From a checkpoint of a small mixture-of-experts model trained on Wikipedia.
Size: 8 layers, vocabulary 8192, 31.7M parameters.
Training: 445M tokens, 6797 steps.
Below are experts of layer 5 (counted from 0) of a mixture-of-experts language model. Rows are named router (the router's row for the expert), gate (a neuron's input weights, with its number), up (a neuron's input weights, with its number), down (a neuron's output weights, with its number) and show model dimensions 64-127. Each number is 500 + 40 x the weight over its row's rms, rounded and kept within 0 to 999. Numbers have three digits each.
After each expert's rows: a language model's description of what the expert responds to; "comes before" lists some tokens at least twice as common just after its tokens as in all text. This comes from a sample of Wikipedia text that the model never trained on. Tokens count by the router's weight.

# expert 24
router:522560467465464491555536486497495515480484517555422480522508471490484494458589487496474542496534491523510518561482437552555455423529514582578530496495535461463560528531473468444494523515492442
gate4:488476535496495574491469507419463623541503514457570444452584464441474510481532512551485507483534434489474510583489563535459472478511408484536486540481521500464531480531487553527545500506497500
up4:512509527399500551451586516472499407493509502562492519554505428516513441522493476590462513562543474474531469537453428495526459517552564479488469591558539509489445498505483516455443529537484473
down4:500503503420533483538504428480514518509538502529467548495567525530568396469493516433527511440485525540544518486518484458537482481530483499444528526519443549483436454511484482534537484480483522
gate5:611461530496539535509546522481528472485437479489514550508525547521510506560496511606400496432532473430418529476497472487496521515490459501542598500521536508558451483517486546504486464496486493
up5:464514499550514484502520550553517520584485399585543526534498498566514449517525498564459492454431480530545551522493505501538450498503475546480542475496595523490421506546499461439496501552522513
down5:490521528526474518500504504477507544497545553485418473460490510494499510460490459478403554518456542499526479394495516539518548430499479555497440501519517501486459524501500468512544489477414448
gate6:550479442536385484484532544523436464557468474581499507575549414443468483536487464522554520568520428528407497524545470576581500477440494585542489489510430513487482515551511548445571524461472553
up6:518499486540453500468532499523491475489444464524527485574528375439413514460457439523524537599574471503423494513541419543541534517471503564547513495512444551518449525570515509539474541486462491
down6:498596486473519502531424529459536511503502482544514495510485477524499510495488519468487476475513527546587515493512505489460488451513464515449466459488526447547487453502597436519505510462545500
gate7:514502478502440564461527496521517446470489450520467495568473518507566430506495517429448450529476515471499533564458503565536473532505471473495453521494520528490552531460521556542493553588498491
up7:465504491464507540443495503510504452552559495401409546563535504532473519453505432425488564511470499543546463510418536522597402505472530462493568542542449456548488508528497566484516438529425490
down7:596511482531543477505490554511537470443506434499543567536494536545521557445542557489513529546506481445466497492491545583489498513490537483553490442492477424493448502491504522434536540476488531
It responds to: Periods, commas and table pipes ending sentences or cells, plus small words in song and album titles, such as When, of, but.
comes before: "\n\n", " The", " In", " He", " It", "\n"

# expert 29
router:493486501477481439446468378486492553482444514514530532477501530429505507539456523507508554504512508483541553575528528538410495539472464522462560569492484463535487438446432491509528480536463490
gate1:480548570544524535508505439488520462544546483412491486419488536432552465435431472455528479518492564445509465537533508562527481550513511492488500521495443550550395483493489453405467544515566465
up1:470620505468532407466461566515485491508419513451517474508507474506441473506496489516452495448477493455535528469502538477515500487551485479509605511544481465565490546534516584435471537566580461
down1:513530502512500557479489456555478535468507528486530585536485533446474489555529489445492463565492518599483431478435510484490457499463493450524530551441466492438532477470457436488515588496446484
gate2:537439506503519543473531529549490478598495483533483501518479505533548483504491558496521501487552525524525491464477453580466496464508506479485471493521459517515508510482458496391542467527512407
up2:455510448459493458475494559475508431477501522519517468472495537504471465465493508474525573515562553566499559477446453501554475492501518492570462441541511499543503571503495549519482485428567539
down2:446549496471531503479575487466463483547508523539485404478592501469445515510505440529519446475483477510447446491448572464483498524462429525510511491538473505475498449495435464544430488494427526
gate3:568457520527506552493456472454512484467480490493531499514453514526480521461490478411482447523484575537478563543538474512517457488492510458510480487501517472518523543493563476563443457558569484
up3:511543496499477459510464523515502493478549530500516521461474499513447460481511510473623529517481468451409537540479412481511523482449452549479483532422567483548553516489517446587484525522526514
down3:463543509518420494467527483461524428501479496489456525538594569523548552537529547559524485500563468502571498428563574482505567456527519471477474493542440471475453520527480497398538488444490460
gate4:451477525481499458425440463528468468415465559494431463508475482409459565517579548537534509465507459526482475466482500481505538537543554463591490506502552500524552500483467465507592462545554498
up4:483462524469519468465513500492453512523449493507452529486491478414467448475622463471526544488515426469506529485454536519434546490514512392515538448492511539539535529538517587479515445529441544
down4:495540538456466513547543442466493510539608507492474541426481530538535438490458491512426500517488532529499482507520504570470470540501501593560467506518516492520451546535528443470548495460523388
It responds to: Main content nouns ending a noun phrase, and their suffixes, like school, government, industry, approach, position, plural -s, -ation.
comes before: " of", ".", ",", " in", " and", " was"

# expert 2
router:544559490552524445445517514527459517429475483501575541551545488467448545430470465435490528555453472493465518540535539529526451507502550500477519563442560488501465545479540486525551450503466537
gate0:456522541472441457534475423504571418466497485508479561504545588470503431462405520474486478468494488536559498512502471573442521502469495566484561547483556445576483420422553522505502521517468516
up0:565522464471500491441517564515522504419510592498469547527575478537507535509527524510578505491425516484469499489475532500572471494501512487460479535492459442498490499514522509560505509491521478
down0:514466516519528529487553547540513509510448496480487493457559536569477520465540504499558536502485488536507481569402486501528417504455510523633521472524571574498491528551459474530510528482496574
gate1:502515520517459482467548499539523562420490514492544501525504475445431498496524535495524537529498444515503509556445551522446467469494508555551501518463482532429516497466512531496543524463494607
up1:517490493495529540487480586479498480587522400542434518500440534520559428564449455547579489454469502527497483520571478451497475497506523498550553458496502447514527478500464466537443503466463509
down1:524463504446507509461523505492520468581446471486503464474531471506542528528461526569557395437570546450471547493538513565481512577532472551444561510557512520494447540585501479510535450474462474
gate2:566554471518477510464479522553471536517535522532503538493476498529557401571459470497518511521464499519474503436502482547494521481546515511529539440539426430518504549534528484436543530512412481
up2:444478513492496442507519509489561559532476445501525556473521465507519504476456505586453436529474563499517574499469463532580499509408445461534471492475466488482492537524477489504462537464483547
down2:546506537457412591461448475494466466573517545537524547494461462551576433549500480429518416486425561513487509565462557545488518511483531488472518511554523452462540559557510550458502541468498439
gate3:558525471529478473493500508553478449491495523454438544460542548572510437480534537559459430513486485483571421522465509523530541518519520458459567509511568494431528436493518521604543500524552542
up3:469558553494499503477507530606529466430536532528484476530510517466545581518530433472466479522448490427455542540524542504483480453499545436518464514495453555466463516535460534479565447519488499
down3:482518573511550467496574533391465505488523520474515496468513496508492559493442521489525499506547469521480589481481510389452461524496519516519486552500539570477526444499494510471518508536444540
It responds to: Nouns for people's roles and relations after articles or possessives, such as man, son, father, president, secretary, member, plus their word-piece fragments.
comes before: " of", "s", "ti", "d", "nt", "ted"

# expert 7
router:620445443567504489554541540524523476476520529508466568530480553480485505505451533509472518452482487482462507462538471474490521453505564446560518510511482498527526538535496486524517430543455474
gate4:561534496498560515497507541519556480511503529474467557545559464381493533475487510437476527480505492511466451477523445563533476464550487465391516490515489467495413499476478499492556521505526505
up4:485536546509485481476538489444458503462465452511481513469460473574525421420471450581541545552499456503489485447493598522544451514437505516619494476577506560534558543421516534466542474428544547
down4:480471445377503446439428577509538545514510509521507485546553442444467572516435497471431511503521443533465500458503535480567442524471502552465438561532468497467542435564448608501511550544549494
gate5:520518494513505452526552530486550515540492554501511516498546461544502502475527517508473486571528554484500403493452530493491572534499453494532428500459512481513505459446496533446450552529460478
up5:510468521495532442511511479533543534592495503529474499504545512544506525489542553533446495546528575453454408503476504519476557498501474482569461509431522508488505532428540509468433530552434485
down5:525553507522510524481499529501521443480506465543484538542479472440511474546482507461476475462470464533495485425482428522519486447540533469432547439545530504486526517526505475433522507470452479
gate6:518605487458461515477466509424524532552497531489525527471555483535530493568442559498560565531484478544471463427502431447462481515504499513516445486513527502481563539524505488532477498451524531
up6:467572490516473494479506503542516492480510479468545517528544447545545554521495547488571523525442515548459480455499442556484477506531444502508454453494581519518547482500552485514496452422510491
down6:508461508508471530565519480454552539460508483406565543400550506574486495476532522510453419466513483490502492521444498567409543525517585454532513520446474508555475430476497500416490504470529484
gate7:548581512505569543507527521474533557488480510495563510494603518485426482479466524513556437499540554441499490532533412472475457457487489608537573515531443504484463565463483485525506505514408528
up7:504559501453542566439562501512490557491458475519548552478506449490516529399490543448530511529461542452502562516563460475461516447510481529523449470510485465472510498467510493511459501453446604
down7:478479484503505487482458460472418448515544476480461463533458515495564431496498508484428481544561553471554494520557518477465511509511447461500499515445487521465516493536473511525477463496509432
It responds to: Closing punctuation such as periods, closing parentheses and quotes ending a sentence, title or citation, including author initials like Tosun, M.
comes before: "\n", " |", "\n\n", " (", " The", "S"

# expert 19
router:455454507476591449505489520472440468512527480487475513476540511475488452513481445527526543517506508458533472544421534568466517490492503506482478476550417446503491569455440512511487519520437543
gate0:494545588506524562454435480504536616512567504483545482582480504525587483460509470488494544450516461558515488473444474520477513456464519442478521473516586442559434483494498521534509458543455499
up0:508522480521543529509473478483486526552500525526540499554557477502521522435525519441447553538495542514457504453447417463498415534494522422426524521418520519471439455474541514554523465484485423
down0:535477557491488496515510501476488474485491514525471559478541460501518528497490468489554507538399495492468537464513464510506539436481451626475542486472577483428548527517437527525494486436503577
gate1:496475541512572463443515501462410487560496467488522489478482482477506524469542504555513504512490546473519466541511511492507587477495523501521529458552537512547462582486518501472532472453528534
up1:500506450552527468501494531523571585519419508465526467486492525482485495581535441550516551474491453512532501490579523505491520377493516568511509478480464446480489452472506407474516468498459496
down1:515542497568460535479562529525478448557539489507554430450472495469449481399545507538534455485468494539483521508531485491546483513472491536455480511480482477531592523521535531459497462484523517
gate2:505432578441541454491430558459473462502516462473501541495474506437481466525499447452508560543502449497461491512518475489474406535471489514532437490517559486516492497522508421466549492504418498
up2:488486484458491499435432487456434493514501395414585479489493525516488486455504550482498552509537487471467539388563522443458470438527446553556486506511525496496453513481552445447526528470407526
down2:570529581481437505491454499431581509534504489483511471499516473494483445523534473462517527508518547544453480512567448533473472501553481440440451452510543438502524489526515555453450475525481473
gate3:561457480534547594588466439496472513532614481559514486504523513387468456515491450428448510506428551560483509521484487461496511495489451483515455497477563524477440489507559514482433515528543532
up3:493450512471476563436503521546583445510460534538432498543565535498478483520530539511507492486577489481509504490536537538466525498496499483499496484464566563475536613480490507553460556533530479
down3:487483478513480468521578550500502490555524538530486441467484517497500499524473522523587530445526533477519531531498538500546477497488439547476493486544581495540475514593455453528479499471452578
It responds to: Interior consonant-cluster pieces of ordinary English words, completing stems like Her-ald-ic, arr-est, pe-pt-ides, weddin-g.
comes before: "s", "y", "ing", "e", "ed", "er"

# expert 4
router:509533505479463477532477507559537488474522459468444431454525504484543456486534511488442515506477500511536507535519467527527488484553532551517436475538518460520432579466545455569521479525473447
gate3:440456495507531481525455552533460435488513464548524533533504471496537489520477490494506508500485621521479464457481517532485508426493452490439561561520480491509464504451514483538571459476468557
up3:495512497496486642530548469452546546533526463506421546450441503498468482475485502490521536440491486546527483533482494447479480645544544468547480478539502499478464517484464501497463522568535467
down3:449548519496491488502526455527521455491448459476500473499530489503469488504480513543636469542549529491549458532462539453490531476517424480500632501464499474521536474574475580494503484492492542
gate4:439535476414531521516484496468434514486496533499538453476501539504464529523533477429437518487518545457466529421449505479535547568480429482471470498533521460491511504572462512479610469537505501
up4:475481568547481504487442419495487508527511467571547458579529586427515521485462482513441551480528457505467594474495436530462474502471484458540557505507514561486528474568483515561570484566533479
down4:461476486452528541537477454484442447499493475491486500533488510534485488506491514542538497501399544486490491475495485528443539520489520482459481440509625566546488534485475539451484462543494480
gate5:576510498435520529537539469460541529498458497527437532610564522462473514557514481491461570489462469490541521479539415542440536465531441503496544505505466479485471393550472538562525439484467527
up5:491540474552474463414477502556483457527486483530547473525521433444484468431509485493518443447526524555480526534415550510565451509445532539502444529486489542541517563462562501573522456471515484
down5:550459491550519463492419507450529461467451480485470524537536506472496445506452410451516470471484442444572515528480517548494482467593432612466530523509525490448493499569570521563481509480533399
gate6:462505452436528475528449512480483533540477537485462429513451496465476505490528484582519484501486526491531521528416576541537552504490601511543491491478522461597472509535538489477450478478490531
up6:590482515406478512454471490484476477534491465489424512480535589495508546514491510497483483463553466509585495522562470490448468503558463553492490515424470566516530481506521449410483487515547456
down6:502500443513460535465533485524472537503436446514507422510430495612433480556458559511592544561493546532458487501518528460511529462507421536453547412496535552497472476399481482466565487491489496
It responds to: Pipe separators between cells of wiki tables full of numbers, such as stats, scores and votes, plus some semicolons, colons and dashes.
comes before: "\n", "  ", " 0", " 1", " 2", " 3"

# expert 12
router:482513509457454488518538540466471467564519485516498587581444558540463442456522520539473470507507474499506415480558486500414490464487571487435524486413534534463493530458495490551499594452575525
gate0:511564532478541486465518510484426384425489429496444471496472440603557503472499521446500507524472534470477431528544444536498591528455513488429467529501489517527518554486507540524485581468488491
up0:469454480515484478498533398475579518542506524531514542446541508502498515566465473425589522454511503512460460458494492505496451572494516447554485474480497477431525578425460501420459548452528545
down0:491519500493549522471530540538488487456533527462512477528471504516481509503449529534454430501462493429425447548527522468460518556480510543501429576513618538449515446499536526541442448544401466
gate1:556579460483565512494547436513471456588469475497553461527445526502499386494499502467536528503575537544454461499487428523507504542454473520481525440547477497479584525502447563520498460491472535
up1:457528457590505457502503485487561575495512504461526520432429468466543570505500427500545487508525545474468471474525544488537453493549465523498479530514548570487472528539512517519433488472382474
down1:521517519516504457442487458498509473489525476495562423441524487495491478528454506471443518478489413512546540487526517489498437472448592443503474508519507517551461476574498526444543491508612520
gate2:466524497488455527491571497526454525524592445503522422462451554451555538464486529452498523462513529494476535528533473609535504490475498438499505586496475531491483501519457528541520509467500520
up2:491529497553532572442499448507516524569594498493561499489520562563526519458496474464491471476555514407556449496470468511501511547553435466545490526434453481418493531522485540469524424498487481
down2:519411535459423543558465545423487582435614533513503422582450483530509506482482513516585465532480490538505502473568449493512492508490548482521521428526521470481494505506523519494520543501526500
gate3:540471421478518477572487490444543431519456487427477514479515566543475515533499526510525383464552501495463470522535536541511545620518507503510494490503494482534520465455490553528455513441503461
up3:566472496509481510470526569501526532456444499521470514496516431425470499514539469454481512471512532489526517511489521539479488459526513440492549474446459449519452487558470563587524512509483482
down3:466579502494524594470445447554576514559491510517488456513486488482513433543489521505542535522472497487475488480445538507509505531504405590546489490468526447428496493536575521496422504576432539
It responds to: Subject pronouns and be-verbs (he, she, they, was, is, who), plus year digits in biography birth–death parentheses and infobox dates.
comes before: ":", " was", ")", " a", " is", "–"

# expert 0
router:473578455500473553499452499453479520558558437468440591515534462497493453526580525471487555481500495536459553427430553465558524494435531518490553492512531556424519474499425570469463452484459477
gate1:538533507500469529450506444542494474474525448466491596458496498509460492527428525489535488541515514504471543485512474523484447559509485520478486448432439555465487537563576528450449495487498545
up1:528400528516464504510540435484536479524475564557453518605475507485531522445464544532498451496516441523424473487581518488490464467478536535471469533486440544492502521490448494457469447514469537
down1:537456466453525512554479574498560448490468490459525497515495474497473477485558529486415520490451501547525460507495524620497517433503498595512522493494440473494487473482544524484505490510551469
gate2:469525511510505550465519481473412547533570618583463509520568482440471504524466531516519492495433566499492547529464498450516572504471519511507496450548465502544630492512408484505560454472462486
up2:515514517474543505474451555502432554542534452447471524491480486522630430566527505469505500505533503518505506538535497535448497475457526489537548565459513548503451467505489427487555472524520491
down2:448548497446482501504427476489552538508464556552454472481488466507549469520487532453507493439494497503433536533449547569555537496439504467561470406574538502562576491482478471515510503457492531
gate3:525463511499438574506484521524457519500493489517500579487477449509541452489529470519516475547528444517454495450450559536550506521492551495527498496503430488556499539437488469474526500475472506
up3:506441488441433444514551567533464512448444515479546470456557477489463435462538471544520532523399492502445505486419465536491443523516528452516529552523487480493570533434479567475537522465491454
down3:480405533512516510475575461476433500494523463536535546456431589585533470532605521476598509522442511407524461495550500461513556478502543520526528487490454461490500543542455466501482465540521436
gate4:419492529473509550466515558470474484471458547541513479469531427522551503541476566550539488480529472499461476534514550509475499551495470533561476541473524576448506429570483521526521481540506536
up4:518505526520432463503519532489510494518473495471429436490500550493447541527526439524449584509526595467524542531465487391475484509451547456544508565516458476505499502535566517523560540525492484
down4:515444462459584480505530540555492500443509543493509494461463494511515398463514534481413497513496386506456486473547500512493512509451491530550494495513533533463493516497493606452502481520465517
It responds to: Equals signs in wiki section headings and blank-line breaks before headings or after infobox lists, such as == Background ==, History, Species.
comes before: "=", "\n\n", "The", "\n", "In", "|"

# expert 17
router:547538458500486489555564470491547473463457527423534451453497533461545551418504518478535502431582576544485521452535445442507500516508535494533493522491457589498543506462546517510499516507560481
gate0:483449477453574484459492437539517494559479501432526563487490507565513478515518503498583431488518490447521560488459568444511556413413445513492524457514474492534488436486484559584431585520468492
up0:502515491462408537464614502465490518493445470518534504459583528477415609458517502493506530441511559511521535428444449507530494548505465547499483531576537470498544536549457521479501437480476429
down0:519484448495462442559459512448547458453502554491498547490504440524499503606506488499492532491541485506534492499484492517497463538503560506450523556433451506493508472454406509475500480553553559
gate1:533566434551494468536560394576523471530409498527530494530507449528430471519464540567553499478528493535488491604486508541463463570488529515473557554491514461459521478486412511494465515435482456
up1:537507505502533563527486494588465501438530439516468533438497529483544539521460512538451498413546492572499561473441503508574507530476520502497437423571558476534490446550532490479548539497510491
down1:492470499462555515431557527505519474503548503496427513526414557475535493450481491432456504500459579471540541441557531505483476476520484497527422504495475487481477516492518505573518447507565563
gate2:479488505525492469499427488527557548562472512540530519507514475460518494492565465487567555501535532424497549541511491516510527488469505556504476459514485557562490475468533491439505567462516425
up2:491477486466447491528431534542478534491493534520434496469480562498548470499507476485442512502537541475511415572500506529468544452475502422549481515508581455456581542504446449416455540505521523
down2:597487495594480525494533467474444529470484432487562550567461505482435461501450515504414494508501538470434467497470531449495489483540524436486467497502510490532465457465507477534462473519572506
gate3:491544482570513518550497489518476427507491495484506472447477489528524487504481434446465542493455488495552479498464543445516486519504497531503514508487559477551503471430472511476467411447476604
up3:476509449492553475543575522592472480499458515533487474500476452509542528539459502523463516439560446542478458482544501525495435491495531527517461516544496535527460508495516534448404485478524454
down3:425489507528588477529462515483497515544511484535510530502550487473544487555501574484430457586430519480559489500479461459524549591490500576500540469529498542501399459501477438452509503507488563
It responds to: Prepositions like of, in, to, on, from, and month names inside dates such as 8 August 2008, especially sports and event text.
comes before: " the", " 18", " a", " his", " 17", " 2024"

# expert 21
router:422514468465552598511460483504525519490514527492459507485472518590476446543496458506502456507429459521487456539456487454536494461511506544537536450504544509527498488556475560445585498497472473
gate1:486461497512491462532467499452500566505559514516433463470425499483474493457513533575444508533477505513490478491485532527467595566467559499452510500487515482535561473426494568441475391624548498
up1:528522532475495518446528449479514511529521489508487534525489477558575562461533537532520511548553485530601466548535437482434493471488510465545520477512534433513457427452509503473524520526462561
down1:524542472496460493515521388451429578534511497460423528521455510470464488460468487576468533536466501494485502491502521528503572535551514516467487575538494492514534443495425548551428474579538531
gate2:472519540547456547544503477455542452456503514492505498515523512517512534514471439542539526514478520548549498528560473516538504504526501418525433469496495457567487455405503457551536489443493441
up2:464499483476508433484513536544506509486523498473504519482472518487554584500473506484526458498479447509444534450538482494461547530535447501525490449524548499460552539463533506527558510465579586
down2:505479546520492535533590506503483535518561579483619476473542488557516516508536536501453462490455514372525548532513443487528533427494545482488412495449404485498561489576569529548519494475545512
gate3:451515550478485453452518497484516551492574525514555562527462565516450526514417497469495594464522530453488459545526481554507530501558514510499472477494463417492511521540491489487517495553521474
up3:457545475525542479514478435509466486537498541576538513546459544546481572473520478474504485447557458458514421519573498522449533471425435451411511458472515439520507504493498474465521543511457460
down3:471453480565378464447476547515552496575422468481537485472491622508514472443506471505545439577462489505502526560482528501456484438521474489446493446445441427448479534482536461518519488558540515
gate4:472512502535501510480476476590440510550492549520513489462448433455495487490443527476489508481495523506442497482458470528529550571494555516415543491459549543550484467438481578476540467458471538
up4:484461471491574504598505443491488513417502427462436475493444549491506465461574469540477521514540424542514528509540507526474478477498561517551466512582481500475511515577486455471445572518498426
down4:561557478488471522437569488490500517481498526580576541531533441490472432507492462483485462543475489421532444524497492510523498569536468492463549576422494539522469483525487589475470537472452572
It responds to: Line breaks, list dashes and padding spaces in tables and infobox lists, especially taxonomy boxes like Kingdom: Animalia, Order, Clade.
comes before: "|", "-", "The", " -", "In", " Born"

# expert 23
router:468592496483509549464534493431489416488475531539421519500479447524418545476491498512522595509485543498466507493457501499467453534467504514495486540482533434496495496506496576499502502404485467
gate3:467539465550447512526470479448459478482445490507520556505514438534514505474460551504428506432509471489517550519388484568428567515546483455500429505448515509497539483491471532517488573534463527
up3:497500511483496472471450549545574492459534491480459481449525573486441538545491506499526463536483489540431468440563496557561527509521495516505500552500525516538517495553581503411553512445575476
down3:561499434462508497500530496486491543491523514507519416553477480573474583514428548492563559459501467480522486479483542509452583482472446504516476418524618498456436538494571510436478556515526507
gate4:474472501492510478491489559517540519452513454498514534447481497506517428512434510518488482477507519550466493462567552508480515503545581557511456459551511488577538504436540438528503515496493516
up4:546493499526567426480526483469466571483499468448543444484453476488564465495520493469448518520518552496578451514478533448520516481487565471472489479508514507497587396497559435557486479473514508
down4:493536503520556500510511569410459501466495453480519482484537538513504522496502515500506523471507428457387485427582458525427522526466548567516560487521517501563527537518526567532525516436548538
gate5:494548562570493542432511461464546454465526440517471505456493390487445511485481463550558510484548497533520468519433479490527489523528458491503496391532476566568490460529504476419534521559468490
up5:555481536531513430491476512510523510451489493536475568490431524532537493495524580482432490528554532548554439509364581517503502514447429496544557562491523537447443468554468476454491503552470549
down5:535548516486446413474460498522482472445436528541545505520527552401525512541522457514424459441533488510514510435473512439469425510472538533547441530548526526494510470481552455485526504436462497
gate6:523491551487443487505495552539480501443486458451512471425509479476534464504461480523516490526540521459554567488474479440500571582549468503539553493484486474556555446534530475446541519479504506
up6:474512507493478491518523458509497501460508552499542538527493518492456515495562561536515388452491516545453487489576518498487440490512507500496520559552492532495445517421542526530498494527466471
down6:484497485446456562431449492562519500516499481562522504493472540451526492479417497535485542482531462508459451483475522481460526552472505484456573419508557424507515500525482460428486534448515489
It responds to: Four-digit years and small numbers at the start of table rows or after pipes and equals signs, as in 2008, 1960, 2017.
comes before: " |", "=", ":", ")", ",", "–"

# expert 3
router:570541534487496537495558462464543527486462480485489466554446552521578479488483534482496493463551463516463512504550551470548486515471458526413508538525470547472559493483435541511483560556553436
gate0:566474472516489530559517473463495537492489496567546443460469473546519508392435517593497510532505520471531499495459452447472475493512429514467471545559501453454504446426530528450515488466480529
up0:435545497552465526459459510482584517478504490470385482496549473476516491554538516428539411562476455504485551498536532503481535503500523585513504506491528574513451489480490551538508500545549459
down0:449432529512543462530523498488403548526554554451504578479555507476417469553468482525491479437532480501490523498524505598482465503542549510491535426479492504525461533551514477500542470461527549
gate1:542453526526506559472508557476466494537503541492458470482511426520539525436553415463581540513485435513466506459407537467485521540483442534516412518518497522521459482500569442412473583501481474
up1:504590546466452526547492459567507541470513493494467498476439543456433514474494581487537509537527573489471478520497534541504537492463507432471541479472545499470458575452478486514546487507513439
down1:582496535520576521535471466515521516529476522532506517556522563517514558491472510534484522492431570519478558442473551513448548411408501494465586451523433458467464527535557482464532473458559524
gate2:435518582454530529493524468484508503536469537440453492481494522475451578546457446537477552534560518559531554473493510477515490452509523532452451501538526490488535529471574507523500501504428467
up2:491535527512509534490508530505507485505505506487525497478485483424447469486505427516493513488494520542476509515497606535556460465473576468422473451522502511541569469540558466502511442557476457
down2:469515506513438558549492532505582414520563447449495482557511468523561559527450520504431477476489453480499518486535493475459473493456489467544569466524501522473440504461496539494636468491475504
gate3:515419448486498476447547530449565453518489557448442493571474483477482513512591554512432489530436562500548526587501506487527446477450506521512428442459469498530427516560519507537463531495479501
up3:543507524535439479464538491520456419453513485518480443476534515449554458520512517514535494510478478471461488522511566470496535515476584478538488378467515472473494478442430464545481457433508449
down3:430475520513465473514453452468488510520496488511467564470407517452579507481419468514597500383555451462490514474463475514574474566540472537441550534516505500542490492511376450429567443467557515
It responds to: Commas, and, and prepositions that link phrases mid-sentence, such as with, as, to, from, during, usually followed by the or a.
comes before: " the", " a", " and", " his", " he", " which"

# expert 18
router:476437528478485481477561486540519515537463502482517485495455480535566536590466509555504452527456514494496512521544459502425466487476472464456526491520494488489482467513507521525514536552547471
gate0:503454483520492558486522511434497478512521532448591480467513476503511488464500552599546476485495503451506514487517490490476518473487466511482478510539470528462456522481502464483540504511510448
up0:519502487449540549461607535491429494470526412465548487508472517461565491499466445417464530487530524548458506520515469510523516582457514438497449487529515455550536573497492384541509489501455512
down0:505526512555553482470489492425498483466492481485486462457492453580433464559557527522523443480565576490525546581572483450521527487504530462455507513467507491555529553488504549524528478458460514
gate1:494511339543479482528580495436578503396499486495494494499491500523511546587486450430516552551485499443470464523470495503497536481501518551454464457508464468531539438478561503497557497532550515
up1:456455582533436547520513444570470515469556450445508436513552469600534464510449520496525530418536473510490507509555491424491502539546556528484465483518542502473512595468541458482488535452491469
down1:428533457451482508482529517496551510483478541473529534490454503521507555474467491459564477534423537500525491539512491524492489602391490507573426544437530502470504425514494523541561497464485522
gate2:509572548525548489421483417552558436497490509452530521508439512458465467531463502462480536428611570482473481426504531507527442513419543490484492536508481539477497514480587453444486424507529500
up2:554466531477399527449431469502485418491457461466532517479498534496523512465526500554539453471478400436471454561526480479517486441484408487407478467475523555525506447502503475553564499561484472
down2:491454501446439558490526521483459516520518510492523554553512462524407513580516414484491480504530506508581477528574448482479529464496489465528478474446422460498535545495537497499495507543479502
gate3:499519483498481402464504509459546526541430443503512496516479447482464519407479456548560546538535509511491571435503522530532499447474462467532533575527457482455503563564488491582425474493485491
up3:530495497497447520564582481470486519492538475525503488551511544496482447461522470526562535476431438529523527507555472544543537414527520493460538517493529530487487424460448446447486444508449411
down3:486519561531488527493446525432552486555509463542464502517479482428518540455481483413594536592511487495510526524427567494526406563438475508529451555551500533502500479503431581548484434508480566
It responds to: Content verbs and past participles after was, to, is or a subject, such as made, used, dropped, controlled, tells, adopted.
comes before: " to", " the", " in", " by", " a", "ed"

# expert 25
router:441504489517458501507501435426471539440516518502465483399506521484481505464478485487507506513531576462485512526525449525402558527473522509531577567469496448514487477451515494466516521492523481
gate1:561479481440555472472467497436506477484469453528453510497546459582507517522535471463508477492556521456547517412497557569516548435556455509478560465498517424514560504495535519485495535507499522
up1:487494468444450481514582508504566524559606567466467527399496460493537491440533498496595527543475530413491478518493500454524545429577489469502534496471511511510454504489453472561404496496439567
down1:587480494466550573426558516499491485443423496526492500550493450549447493524431441535505543490528469456490451510547525501509469504464499505415548526433510530452441547527512493501513504515458459
gate2:572514557466485544529460508545457419535439494514519471458458481566474464491510446501553456493507480487550483485434546542502515479456525467536536527508440504513497478561529454499521509605490525
up2:485459513541503514529468545491556484489561447517514497600557515447488450501531494467426493491482470444531470453494516519508553533535465511493531532502523494381519558516458519528444545465520462
down2:540495478527467547500434512543507491530472544484529494394443440494538531445540511468554443511492560507522489564510510478549586408550559485498472415441532522545471471571592564425492484488519541
gate3:506478510516443477566509514474512555511562470483489489439465471543538457473580515477502534529444488544427497553560554491478458503547511483514515493534518533509511514473470542479439515476482497
up3:594409496488513526516405461541596486456533506461477542528471489546445537434504516466544526485460427449521514411455517522539529477477547459481513465510509477474448503448549492561513456500496570
down3:533499435425598515473585537502487513488515536526523493418503505542507502470481474403541551460512566459465534486587502512529515547536523534448574508472519570511492468522525449514419531472524467
gate4:487447518521549537521510518464522552525498494494438532463422521477501530512468439472546535480518504479479484533508453559529514484521452484558545485507462487513480447505459510497447540579563490
up4:502512456487546550513450496512481588473519496535483457483563530515450534549486517472520516537470495370449531458485568544557503544564521446512517497551537460431467478539513503524450472463505486
down4:508515519546507473509600490440544515440574504519579425572453540612493535488521470541536500513561513542518439555478499492488456464468488487458471464440482471439497515490440514523497446533496504
It responds to: Nouns for sports competitions, awards and music releases, such as Cup, Award, album, song, often in chart or award table entries.
comes before: " |", ",", " (", " of", "s", ":"